config = dict(
    num_hidden_layers=10,
    hidden_size=384,
    n_experts=32,
    experts_per_token=2,
    d_expert=192,
    d_shared_expert=192,
    hidden_act='swiglu',
    moe_layers=[0, 1, 2, 3, 4, 5, 6, 7, 8, 9],
    router_score='softmax',
    normalize_top_k=True,
    routed_scale=1.41,
    balance_loss=0.000959,
    balance_bias=True,
    init_std_router=0.0318,
    lr_router=0.000711,
    num_attention_heads=6,
    num_key_value_heads=3,
    head_dim=64,
    vocab_size=44886,
    norm='rmsnorm',
    norm_place='pre',
    norm_eps=1e-05,
    positions='rope',
    rope_theta=10000.0,
    rope_fraction=1.0,
    qk_norm=True,
    attn_scale=0.125,
    tie_word_embeddings=False,
    parallel_block=False,
    init='normal',
    init_std_qkv=0.0231,
    init_std_o=0.0231,
    init_std_up=0.0231,
    init_std_down=0.0,
    optimizer='cautious_adamw',
    learning_rate=0.00107,
    lr_mult_up=0.727,
    beta1=0.95,
    beta2=0.99,
    lr_head=0.00656,
    warmup_steps=237,
    schedule='wsd',
    decay_fraction=0.804,
    decay_shape='linear',
    final_lr_fraction=0.0,
    batch_tokens=65536,
    max_seq_len=512,
    doc_mask=True,
    train_tokens=304500000,
    max_steps=4647,
    dataset='wikipedia_en',
)
Below are experts of layer 5 (counted from 0) of a mixture-of-experts language model. Rows are named router (the router's row for the expert), gate (a neuron's input weights, with its number), up (a neuron's input weights, with its number), down (a neuron's output weights, with its number) and show model dimensions 0-191. Each number is 128 + 32 x the weight over its row's rms, rounded and kept within 0 to 255. Numbers have three digits each.
After each expert's rows: "comes after" lists some tokens at least twice as common just before its tokens as in all text; "comes before" lists some tokens at least twice as common just after its tokens as in all text. This comes from a sample of Wikipedia text that the model never trained on. Tokens count by the router's weight.

# expert 12
router:155168092132084161128140121058105183081128128065095115116130174109112170090145155070169136093130173186077110117068089077106138107185093196146099115129096129079130124138124129163088171193166056078188161155130111135115076121084119073119108067128173144180096111117122143164102131208147114145156088163128170187137121128088149082204123128064102128116138085134153149087091080109164123127098136104126120074089119075161192128123111147131092133132090121128071130099137133151128116121104123123108147164121092117114101060154118132136107091104126171105122136148171087137108113082097166085
gate0:099166119135121112110099125156070080118086147163152106137135127171176102148132076101096130182126113075094149160116161197140094146107118119143154083147174164160111097075142137102101106196110180173100163207178209145173126059090106060116143126179147086170108131145141151114127112151157126113191128095074118103164118123159165113179123114134175062148108177086149170138096135134086174146170136162079121088085090067111100124081116112155141166078173134171204104108114112114122105139112053112142147139139127144115141110153118080157157132168083085175171134135152138161122131164141116164
up0:104122121150132122140161142122128095066123164191141109168138142170159103145115108086092114132134070069115146131123081145159079137106161125111147134160150115144127080141137116120100137174160156126136143167129160148110100115079146058183188133213122071179088151162142140103187107182149109157118165170117164120178161114103167128170147104122148081134123178119201181121095136165136096168146130194102166145095088133147140164112133105123158157086117122121170192082121146117094156111159102056149094100102083190102192116126190120101132120121139069159207098139140162195111094144169153169
down0:128134114167159127143124113175092068112137151171127059108134087151155093132134111075068163175160152063131119130149107161184070106111134114117153065157188124142129151138158161087124090142142178191077159181128163173159137128099114037155180085201140133135107164097081146140160117131142089113144138111127133127164112134123170086185136114107166079137134125141135194164158126172080162118148182139153109091105094072101053124158166136150119204144146090161182123116107124137119130148085086087113162186104124126099111141089100113081194127137152077152140129138109134220093145116137146127
comes after: " was", " is", " were", " be", " been", " are"
comes before: " to", " by", " in", " as", " on", " with"

# expert 24
router:110130094139155128139104138055122147158146097142071169132122111174115156175104179103129188155128103137068092131185112166064124110071155146115124122143135117113136131086142082139121127135159166145078092144145136160138122073138132053093137156087122159094176140070113117160136152109077128135107160078104168095168131057166084131062105119139116137122158100088126081139142114143100167142131112105131185076115142120139101152084084142146153089128143096158155228129119199133143142206155088143154107153090146089106120137122136218120067084046137129155114115160087115113122107140191048077
gate0:174161124141129119130116169166118135129132070158156129138099109165164147114176078091135111145108175137126177093108126102156170136078082100036115156103135187141090119132174136144235036197096117164163114074064141140147114111123147148115161154136163076129102128124142086159152099118121088135125115180122137084085148170096137106161113123074137062161114125126154164111133136140101167144135106107130090143147151161097195047142143085158115093098135156096102164145139109061106174097169122097135139137104138144130182130094165136102126085160106119124094137141096141140110184153136139107
up0:160160109175121170138145133102105103119159123113177151143128130100102114140152127083107187103151134132128121142183128118129152125082125097070111134145142111136096157089153107197166131126134142149196131102128139162192093085108162127101112111115160164157133127143096170177112095099140163113172115201100106121075145102105169121102136135083174096077102111192104078090130095169059115114061096115154175130117150170163171081169066114146135115101172117194103143136130105113100127096075140136153118130107117114107157134097121164129116111123133130138125161110133122166116124172122164122
down0:082109086158131115095110145085142125092139086094127103158107137117117165105162117103071130104115144159203143134134145120059152141127117126068163098119178155152075146135102163056172109120101182163130075124069114120182095156130114160099100142155106092082128102071080169153167145101177132141138141188153047094128186157185117125127065089145116138150159147154106100137054146161132143100126153119135094099158142109069115096105069129103155149121183144194132158137092134076142142160153095122125094081121150183109060110084149129153119132077137068093137111076126165163166141151130115107
comes after: "|", "20", "19", "18", " In", "In"
comes before: "-", ",", "|", " that", " he", "20"

# expert 7
router:120045110139109140101158129078153152103136189106071089177083066072097110143168127138116123097151106149144104170139130154080102108143144139156197144138132174083066126096098093133142171142107136141139122104124144107074163112124115140152151139099074150143199150146115171187086135214089129196104122104118145103164158129209115163186120121114149181073123147153163129102100125117137116178139052145123086138067110165129095122129127155103127157150175101170179116168103167179089187119144152097152105117082129139114119122094138128148053154117124104112114104168143127149152124143134114177
gate0:137092136126098132124070115164103118151084171146075146125101151121076122157103096139116113091066095149132140120063113144142069122099143101095119038118217147157100115136099071188157080077079112137083187116149187137174170134145102167101133141110180104117160124137097126103124043101192155079109092138119112136144150106112130102162141110231152155096224108081138101154126122116124196135187166119108123076172166113097138168097146103144105121137071086143150108096154154144108086157125178116130128058143108092119189174138148106219176161066127095134074096142097109143100134125118159139
up0:145124132173101110095136158116170097143125149148125169093125108121139189103087114110095149093105118156163156147147126121111067133139119219175097115133142115150113086136142102117144098143165164104149150156140084156139190165110157178152135098068176150103090106125117149124116125137125093150126196111109076119172139107176161146199134113155096133169103115144182125142115154100082148148103142097127180179085138103088125174107106084070136156136141110157143165132137126191098107178116158130116087142145155151145103064064057045121114170113166170160132112133111135167103198127078089115
down0:138121172131122137158134186101166149137107114109142139070077084133152125072131107124156138080156107111107165141138107113118113109095083207141156126135056177150140161139079146156145166100136126113136110114140115129111118136161158141153166166134142140117113160151151123126086103097200127153114094164119185151072117100205144106179144160089125107137078152112149092114114138161145125131173093148151089085140121103096155094097179156127135115146111106151156146121122116076127168121115147082125108134101171179146202071150190108182074178135210199089169143178168137133118092081119069162
comes after: "20", "19", ".", "18", "–", "th"
comes before: " |", " ", " |\n", ",", "\n", ";"

# expert 28
router:141115109152136146123154123079160082095110165172131097081128106117108077118123137161077163095143108144137070145171115005077150057126100167063124130134161154090110083078123081101118147096160161100150127070127139142100176137054134123156114147112159112137119119113154139163109166129081082098115161070139096143104101154154153141126152163149192112134107059090163112180110163102153138140097144211125096141083109140090134074108065117136146180163131175149141182133183127160126128118086161114144077143116076053137145113137145098077095135083098154135143197140114162098194103138139127129
gate0:054093112111169181124124108145103102152159143108122159100147100153150127194212102144192156141123120136110146069185168068109122128123118182180098048153103093171129111208105128133102153105093172079136116202111142124120161070161092100091130122153143198137087121157112139092121112163168137148157109125088173162091181128161137145148111094079074088142115147139162155091136145150117135139136071121139144117063101086081078101071191130175079101151130130084175093096156138131109133174178119053105121122129106122134142149141126050152075164138119115119114130088168116119104133099122138116
up0:143078076107130142144158126120100100147138091113143138132105137105157061100137145115098146176202111101126039098115119079156104110111167090099156152103190147076132139088158129110146110160093135176105133135141135082158085162157080155033099055150172151176140091122091163118106116108070151122117144115148107150142130098166131107203131112136166114130188150171160212169099162104062118107096102118130083094133149136109183106099154119100095114147134153165100169134161144140111091101198120154173135113144192109076112061097125108171100165121115169106139147094137112102158172131143123097
down0:117077142134166154132034149117091187104076099113129072117173149098123156087067166094127092146161128157121100153136052100095122178143175076110166150086139131079142164093148135146137159140167103140086079120127164131089104180161155171095118152110097106134119093159115099199092121067146113128068165138136124133121138142235113104103129157114076130096122110094134121163124157153176015136068131122129149132173119146127150082174118172118096099125079123145104104095123055066144116134151124178177142117169130119131111142135125163138102118129115115075113119135115128155129130127101121140
comes after: "–", ".", "20", "19", "00", "18"
comes before: " |", ")", " |\n", ")\n", "%", ";"

# expert 21
router:143090123111154124194150108131158111134124119164118124143176088055151098196112121142126133132133128130188159130201138171162132130136113189173182141175080134098156093124180156121097145109160159118096132190065127157123091133110111114127119193148134128131142102110172080091108088091133148102094118096083123154111116168148058099103156065102188171101122150124176092119142100128132073162087132176152107137077144105133144190147118093132079059217132179107124146164132111157115179101077106190153119112096102080172126098132171151113059080097170117098162114085127103149116095129132124148
gate0:112119118133157169125118126129064138107091135108136098147179177130134157136162104118107117127151109140118184178087108176127128073053160169154130173149166080166145111074082156133071143133068141121169149149104079081162141100087163081104141168108051149197161145075124123098146112126091099106149100160124046113119208197183115131101168131099068090115150081079136132112167148108111131165141147132120105182153132148140114107147152136124132145140103112119110108167103105131117051092112118138156108163148179119061102101056143100167177177132112185147118074108159167093091174102120152143
up0:118087079130130126060153092130185126115126090089145135108111148186099128160161092087135132155112109144136193149114120134158145148068112137150118122157182134144051174180130091167067146159119128094112124115066079186129134075110168153148106113118171165166123163137092160150106077130178110121094109133094166125143099153123156182122087148151094129170149183151144147142153112093149137120142099121155096140133101138177134060143114124145094090100137106072149172152067091124079144086102073149164099132136135107170172092127112129100094156119119158148132074084120158186145132121116125094
down0:128124117103197166131126196109087150165159110148176098104172144204123137141104119115149118098173112122077092135100127085124123079135069152128158166189125172134168151147168044100146147156153079156094133062130103152145134099169115126133178110115051205085115184155087192165110165121097141091134171133141126091135097124150119155162117102141147113164169072133087132112127170129099132149107122162119122107151174164148120070122152153150103155120163137090085180133122161127119094086119152155120095108112163060110119118155152132129087094138089157153126145143095074169105128141111143131
comes after: " ", "20", "19", "°N", "18", "The"
comes before: "==", " |", "The", "===", "-", "In"

# expert 4
router:168187101070148126139111132163090109169150138091095115078138178134161196099103126085148128132119157115136117158127114111133135177131061160113139119084107110115121132112131085119118127130157163102070158170158105161149134144183133171115089109138085117169155126126106113095100131124129156119093151119135153078169137148102142104120126088130222104150145081126163126125060131129119098130165129091145140130150106142131151169161118137071131122115121165124102181135085106119081108083132121134125122126146090042078078098175058096156126137066051147133140146157123118089084168088122163180
gate0:110089118133143141191100045075118154094096133153108090132082118107145113140156140168211095112110157176144078104140144150115168148169133156158119133139128156147078144127146093105100137108125096100124044112094103116161149066098085103087124155123115096149120182161116128153112176156104107111094152203127071130123180135087112127133093152105138184144126135108139090096107100127122175162151107140103107086109150046146074130119167099135111131073104075118157132142073103162141129182136112133106100108141145124189175135145117155110181097108117146172087133024145121142214137136053093118
up0:182108150157087134097135079146131158102119111167163159147043124076112147147120101097110137164179138064169144119129139133129121102173100120146168132134132137144128098122140070118216138085156116143185067118133126143084146055089162094121128142087193129166159160082111093149114144141115155096152162089142141130138151070079178116162131139139123120191138214190095198159132101057128127065087155116111158154161168152076111114139051093112137146166126053100119132131085154152065145121067095122155161110142114133075183158133094103102176139182160091108106123149083170118133121124191119155
down0:142160077176134104100130104130153097089119137109122135104079180109052129080080123146155138163129094116056136111151141121117139208159159194123153125157113123145176113108067100165163145072117120115129127133131117140099143124118147157161126096185141188164141122130090170133130127090133125070211114087129095130169120111086133099067152165117150146153160171200113168155170133122092132070133096120165134129118153156132123133151129163129206171139138130122099160120109198165151157110119138137142156138106101088117166131103150174084134097127086132155166152143034100068098122152154135164
comes after: " |", ",", " in", ":", ";", " /"
comes before: "20", "19", "18", "1", "2", "3"

# expert 25
router:147096181114116122055131185103142135077132164123116126104121142098097132138109102121132152135089173133143081137119146116137137114097151107180061147077161150142176122104142079180163150078118095134117134129102152141116150094127135121117105120131112168159132043115141104114112138199150151128128154101132123177130144131097063180106150128151164163097152142149091093166154173156134138087107141130156134067158159107153162140164065103190134029119157113084168085098150121149088100091139145110108097121147121060138136143160113125187098144162190092150104145112147155200078078105170171163
gate0:111103102145180141131149126126138113130113120166187120137112113155140143157128153088094125082133087086111192097169154130187135135124124136196117222194147180116143142125196143154118154163101130191138132094051116116164097105165122071123140116145201143136081134115141112074216143121133189138179069175111086135136113145128115139092079066162180102155118097134127112132117149087152120068139113134120170097093166138133177116176129101153120121105135137097174182118169118082171131139163108077132158107137101121147107152121166121107126077106104127067127130098103086157138099204128112150
up0:121104126126133163153153135138113175103107127147158093123125112107123084125182096122120137073066126091075209153158158093146099105169085149132140202146150086099098106169143162154099083107104105144128073123125136114099089156071202163103159141168149160147134149107031115095140121077186139169151074188136160078138147162103184112092160113135166113135069072123128094167107163143137155064112141112112144127098130127119141117163127147151147098095160193103216144178184192101134165094136078076195095128128100133125139135149150150130131109137126119142189134139088156103139142175143217166
down0:122085111139119099158066203118110178091135118128113095181076070131071174095101147169108139108080141100095130104142125172139143165059100102132159129128040135134141172135139126135142111095101151123083152178107072154050145100146137067106175144098126113101104153112120141109164163162126097093146161156122135100133093089119146163106154139160120126154138118128140096122132075160189129051182111124134135082129153113119139165095100101116099083155170149120115189180111130132117077103123107110161136163180116154106117170175126141135068109139255169112113165128094103177108151166174108044
comes after: ",", ".", ")", " —", "0", "%"
comes before: " ", " was", "|", " been", " is", " he"

# expert 2
router:129166159086132115145142141125155135188150131178125118147138156139153117157088155141173092138097114091122107068151097099173110155108126069157076148096132209145154117124115097110160105100161175134079097134162133155154112180103105064123099155172102120162153114122123181114183132124084163115044136123136148170086126082089100166106146158124155142207066143133187124169182130169130124146157131194151091156102138154158103125079176148144145171104162081142114106139096182112184147105121080143122132076120113113138111153078228092111169088134175062145157125089117091171088132111078124183
gate0:126147105117185092091107154129109163094165122077166090101140081168151137113084092147165091102094110114153159126155140154166064194132127099129108171158124127142163071104128109144125104132075116145111130089162196150130078126130151090179130102067117072092159114139149117096126170167108156131132132156143166139134139111145106098102191094160123137171122137173150114103128118166177136144138061178166178100110095109145112136119081089159129122080167147156107127120069139124161122140170121128100070190144175100100197129119155142112082154120093161092099111079100122174112129159116113164
up0:153129170158149104134127112068115206124096129155149126116195135118172103112116146081053141117111100147139099142090092103165095171105137103053164103123109100147136108138106122134112120112063132139157088087189077093122115156119158122148091136104110102123134140111052140182108140120103135119167127135161114131114087124140143142154120109119101157092159168142153165045178199177113162179134080111139142070145085169099110055100130132160133072102149124146092086134092140124127146132152121101109113137083162168163161195189151182165117129086157150092083182123119126137129085102134142153
down0:134137124115193130152154133167097159178054158100175117099166167156127146169079094118107136119146134101131084145167156149152151053129175129136107143108074200156110146157103125165162125117203128116160108181100123150085115157149154067152091148164157167142160150126115138102163143170115138201163101130130079106095103149139122111061139123075188115173117095141111134152135133069122121123123112102167135104111132141108113129194190151123175082128104139136126196161115123193181135141150112099102189118199100125106104056083225098133118086103099143137163138171082164150140132134121066126
comes after: "\n", " |\n", ")\n", ".\n\n", ".\n", " |\n\n"
comes before: " ", " \"", " •", " The", "==", "See"

# expert 31
router:150146164111112086081138126127169158099171075172174168124093166182090155153155213113070079116136123186174095084179164109110167179143098071051134077089081173154105125158099108125119097144184177140129100120155140108123118113169180132041134125067176105077100149117129101109149151157169175108134192110114152118119117122137136158121133074076114162152136110132125145151137168136177162140107139152157158139168143095135097128175105147110083121148104117104103113094070081108123071130135143113091149170085148147128153152099097181098110068130141135096111116190118157153117133081125078109
gate0:172125109142124125148118164076162088219126133101119203169145151186186175126102142053128134100081175159140145109077088084206149162091125202119141140174116168115143168189150112083123135228098107183170108176079126137124137083155138120076153149087139107125145100173150084191117061165138106127190104128080137135145160164142150144166178159103106164107135147088136171145172130081147114104112119102115119135071102159181085127106100145117086092156101119135182113131141069136162162081155134164101138143146130096122085119141105144064139124094146103157115131120107095171108151101187096119
up0:111098147081179094137151122132129102197070072150128095130135101081063140131131113117172145067131077105119057119183088098063107099159098125136137147127144149146143122127079137127110085143153075080152144132143112134106088132159176145153133155165129162167107125117108141104122095084126142128109126093151133168192104132094132101147092134123147135099085138176068167152119103092124079057195147059140157121101134055142151149114156094145153171116086156051103110001109176143097118144166172090122161136067166121180193178104147130144074110192111170103120073150132132131139159153100132075
down0:110160105143103119116164153167135139143079165113141113079112126148111162141102095137131190124131198072142190130127227148162061117148140109217111165100123083164107128140122156115153099095092103169154104110116106161137139117077137182158141133083132128122093111135196147107094055186106152160138190175174105116134113092163164077106102083150154120147164133100052137069129110126120103176112141137143075153117161194159110187156101139103152137141168082148141127092106122128143103100166107126158081137138037202168160105180117153196147105075074196118093108090155145113169092081136123145
comes after: " |", ".", " |\n", ";", " such", ".\n\n"
comes before: " the", " ", " a", "0", "1", " his"

# expert 16
router:121103107161153141142133131144115162182104072120113112184072230128094105146124063164161147103184125095143107160144137165107070113126116170143078108101139164156110158140116112164150134118184110122171195137125140158118118091120171149130126075068106108134134107132144115109076135118150100179152103121146132174156068075088138125101123167121128177156141162172098077114123153115115153144174134134097151200069160059082092113117106163140080184128117138098074108120191141186096133090108074111133150146113196101167107158143112078154114129100129066175117150097110155163095104090121125117
gate0:123073153157175129132130136187140140116099115096127120112160162087166140129097099131093121119112148184138152087129186178146105180184180182173138128170137130104204129140133122203112152139101220181139087155117089120078118101162136083087131121108090128163145082143109157131142053069182094174102029197159184141111100125138120175121116145216101104095138142180108055139177129125100129119138158148103164119135138114129161183098131166143094125155116104103135105122153115081119139119159061119134195058131111128146117171122164108123143114144134096143146126165134118144119099128158143119
up0:043201139156138144117095128136108105133140109118082165138122074098093084126117135091083156152135068133109119130124076126142107063121104139078129139115077098087138148092118120091132063125072128135087125127101143161139206148130105185173090135124111126087156168098124128137110161131138150141186136057117129152159142122170174136154168103120114122121162183097126163122156173128111142108115106145170137118206110168123153101143157047122114077079143135072188087165140187150147110196141141088121115077114164121170143045110183100116106129161160145110110129147088071149143111119105116132
down0:124142090142139081160037129073135102091065153127102113140061111126150133117034137135166138088092132109087142194132055165127130144160151087136166068096080092127121103146100085150071132127118076091137197108135167093145082190116127112184169106182174148159085154123095114098066107149064160129125118116139093120134145132130142074103137156058129142104140105157093168153152121179102077116156141124153121058107160118130157094120129131120144124128134115126141084150158130165144099149169124101149140138081139103089088132153153060089139113077163204103150126155101091097149143140101127150
comes after: "==", " |", "-", "|", "===", " is"
comes before: "|", " |", ":", "==\n", " |\n", "="

# expert 13
router:160099072169126155132160118083123135120142154100158173107129107172099161108196125129148097116150150145108138149157106148139173113103107186122156096119126134138068078129088163108158107144155144103143149095124145096144082166127119121140163183023103143103153129091135149129096126100138106175093116189073071139090124160155056154118071061120090109174162117124069125144113119083155144140156122122104113113118110160110103088138103149080130112110143129102115120128159165049146178150100152125165111188139113111121078160158106132175099152123079170072026122128121123089063150061102157134
gate0:112145166085079096138109139170126205145113082101147136113082150097152157162117087112178174148077146148097098118145185077124141141130159115165084147117138152131140099128118057125151103172156000106080169155132149148134153082183212167091108101117170100112083148127156103099139131190073138142155104094113126200173101122138154110103122082087094158117115166090125152189115168156134191063104069133161104163160142087109153157158131127133130125126161127129123086129165111132097138097146111163145156133110213105146085145118059094143117141131080136156074156099143158179109156090124110157
up0:103132080122188130142128125133104091148150159145111142091157094136144119100105098169132180092138171138096133156111125113134118160066137135142120094059097157090128121126168131087161124116110170122152075126075131127110137104093156140108131108156120149198131178126062173174096129113073152108138163176099114092101078101149137162150116141144144150080084081120094092068178125068113154146167137135081086181101141159116105140151127096172165139131126177124072179164126143144153134162107150124098097156121072131195175116044105125124115147180135145141140149070174112123138100187123129139
down0:156188088124116209120111159127155119132090122174088035082106105147133133103128137101154153152170172099100169158148155145139106121074166147182119094062143180106072119152201164057216194067164168136126138073119092123145165183099090163169085159106107119128137117117114115151165197064141100092096144110158044136147109059105106120135091167112142088129173088168151149090153075136148106083181120114114140162118121124103154186133169093110145155146084145095165104140125125108130126085128166123151161160171157107162100170117110117154109082132125183080109122107079159130107116119152119068
comes after: " a", " the", "'s", " his", " of", " their"
comes before: " of", ",", ".", " and", " in", ".\n\n"

# expert 26
router:090106102177117141110139098114072141119141161131173111123101173109115066147126137099115150163170111161174086166080095110078119134148123168127165175108130079117084115117136184162087198136123145166110125129111021142080151143099154112116059110141067147116148121155142151143201152152155120186105096194129110105124135143134136152136182140098180092193100107115105171142122142112105121110101135136169122164114115208194133114140121096153117102138136101138106106112097131067113099110126178108133066216120120128155095156112080144159109146090100122115164128108114083127149121179144098131
gate0:187066170128199054130137186123177131122155112158074111163122086109116125059144163141153137156144114119107146092128125187136091180098159127146088161146110095133089137094100162116130124162166041123096143117120111125049127083148092056154118116112043149185141103143128157114147154087133159130083116146103161113108136087147093061103130094147124125176077090145089161098136096108151131127124118151123097169118090140198115149076129092125099116122104176108093168120117141131122142127160117131083151152141160136082116178154187175148153095106085088200122117145155059152126189124116139141
up0:119181125166101129183121088136110116084130144142125100093093173175099169189099103113117115081169153175142045156157153146122165101129117107108128153129147145120160080096088108103095122149110166095110166137074115108202104135085156138177096194132126114114114118139101100125142175147080123147145135093149112136142122128134130080152150193136152128140161195109147122199080132146135192147162105097119187099168157105123111187173144174143112174144132131114168103088098196156165142130132098099155108148154105122171164132120100132115108120013159117147158128118127178114120075144144098171
down0:166151134151146148141126110125139177138087160080155078113084185169138137092142084119143185124174133139147122122139144093176143171098127085149116132047139124131140122092108146108068127131112127121124171120144091121156181125136144106179134109106126212137073117136093133149147094136115107134133098112098156118124181136128115159145112130221110105126136078119129135097112183166173144107146098084098091193113137149129202167122145139132113149144057179091034095101079122158126116102162112140143104111170184153095079165132172183062076178105133149084122203101089107129132073129173086123
comes after: " ", " (", "1", " $", "0", "10"
comes before: ".", "–", " |", "|", ",", "th"

# expert 27
router:129155177116116098100202102173103126178115095153128158045112101152144084069183138117141097080134074130100105142115150123123136196104142144143123171131083103120113137123124136121124152129156125159146130122162210138096095106162130069080109115060173167128146108095138097158093177063172151141163142186155165107130116093122160140176133131176067184122151155112118133087101115111146107113059156136194104117201155143136176074087141140147141123128109170135116093160081154164129134077111135161097071151041115178137161104157164173133129154126145145123102117070149140144138174108067100139
gate0:074094096118168116141127111140154072129127138145141067163138105173101112114132162086123090154116137091148104096156136138103120200145143079093109124086152174128124147158124231172167127207126100127135178129160151191160147174098079177090090094149085164135104110175158165154143146118107124135092123137161126134084158144182116104125127189046133093096145120114133190092110138067077102149090149062148101086130100107098143152134217096122073119123118125164159148113180115081075138079110158152139175148150102181105096165120088126125156104124125119182114132131125123146150145126130128138
up0:096106168128119153106129156130066124026089089138127126129079157158134103136135146128079147163144108070141132151116118117102119184136107132127115111091104089113106152146072120116105117125130113134159139097117146149175111135135160130122121103067118146136202112142109019136155146151192156088118094134165124086069109126130096090073142134135152119151094118137140152071076134142123114141124147093145089124118168074154128112134163111142183106184181210114123063100194112117103126106087128072112108136146156113103157157131140120163124095133135079080157141208114135101108100171137101202
down0:033073130141156109106186116177091136170188085152097137105080140199128159097155136132070092120102123169155123134137169199164187180117134136065128134122125103119189160189161113115136140155115096098106103106125134179066154116147210113145079126144142134098076097160146148099111151116117187156129078138135117135128132123089121155092114130155102153124205084131152117151158139087107190051111094129122106124120109119146202191129138092103090130130051166164167106144100102101102095117125154174127089142136098101170097122161080118109183167127167135095100096115107152117102140163100125114
comes after: " to", " he", " He", " and", " also", " who"
comes before: " the", " to", " a", " in", " his", " as"

# expert 15
router:135056186123117144155095135140158052172164135102121134162085125141079120138177069122118143159157139098136152118110188151162097154145108080190113146150096161157182173096109158165128114110165105056146135098117198082072073072133128126118110066075074103144180178127132106114069087110174134153086108097127140108166184169141110165132078106121105154167099162164102111166112043136155140116143170066075104132127122092127126148089098219130129140056074112144116098096146128138081126101146070152175191135099117134179139166175105129193145128117094095180108133106085134104158136126090095100
gate0:180103113058109117099121141150097091091176152142135124104125128096104083134124124175100142098107148217130108172102183082124126124117115112098128116082093129152090103111155172171118157105124184142084117176069137123135148192121174157097133164108106195130148171137104170188075046075140127150090117098147127114097196115198085153105114138128114127094157143137067106156145118059141077125148131164116111137122094090128129122131095122133148120069170143124188128137174122137132149123148182172144085076099132148124134086148099205164109067133081118175102131169143156124156123089102099142
up0:135091145056117155157145110160125113125245130126031167145139165066163099092115124178160153117145127169145149139158152108121110135152074147085107116129092148151108151096076155153137140150170132098135125131146069117140162146100137117173128137133132187084143152064167113183076100147122157155156138088138126141085158096175101125150127141111125127142154127116117072086123105070133106136081159084143161177150073144183148149099156122161185109171153137159160156144142052101152105152097137091119127119125091102192106146166154132137128064123120073166099096166147051170145041113076128062
down0:121161236103131089071078112139173131114166121158148131145157149145087154103171144150097105117149187130159123088136155143110178089153126196136169078070160092092086151099083111118078130120085125189097119125118136098117118126112080152117069122125107124193106157165078060092065097099128140148103123140117131151129165127176117056103134089126189099165133175066138167141147126138117169159178112183160117182099134106113112063130106136124103106111115091142125147181158136161131154153079159120192149127097156135116167117130180167095143158163153120080116066134127154131148103132138147135
comes after: "-", ":", "\n\n", " Born", ".\n\n", " Team"
comes before: ":", " ", "\n", "-", "\n\n", " UTC"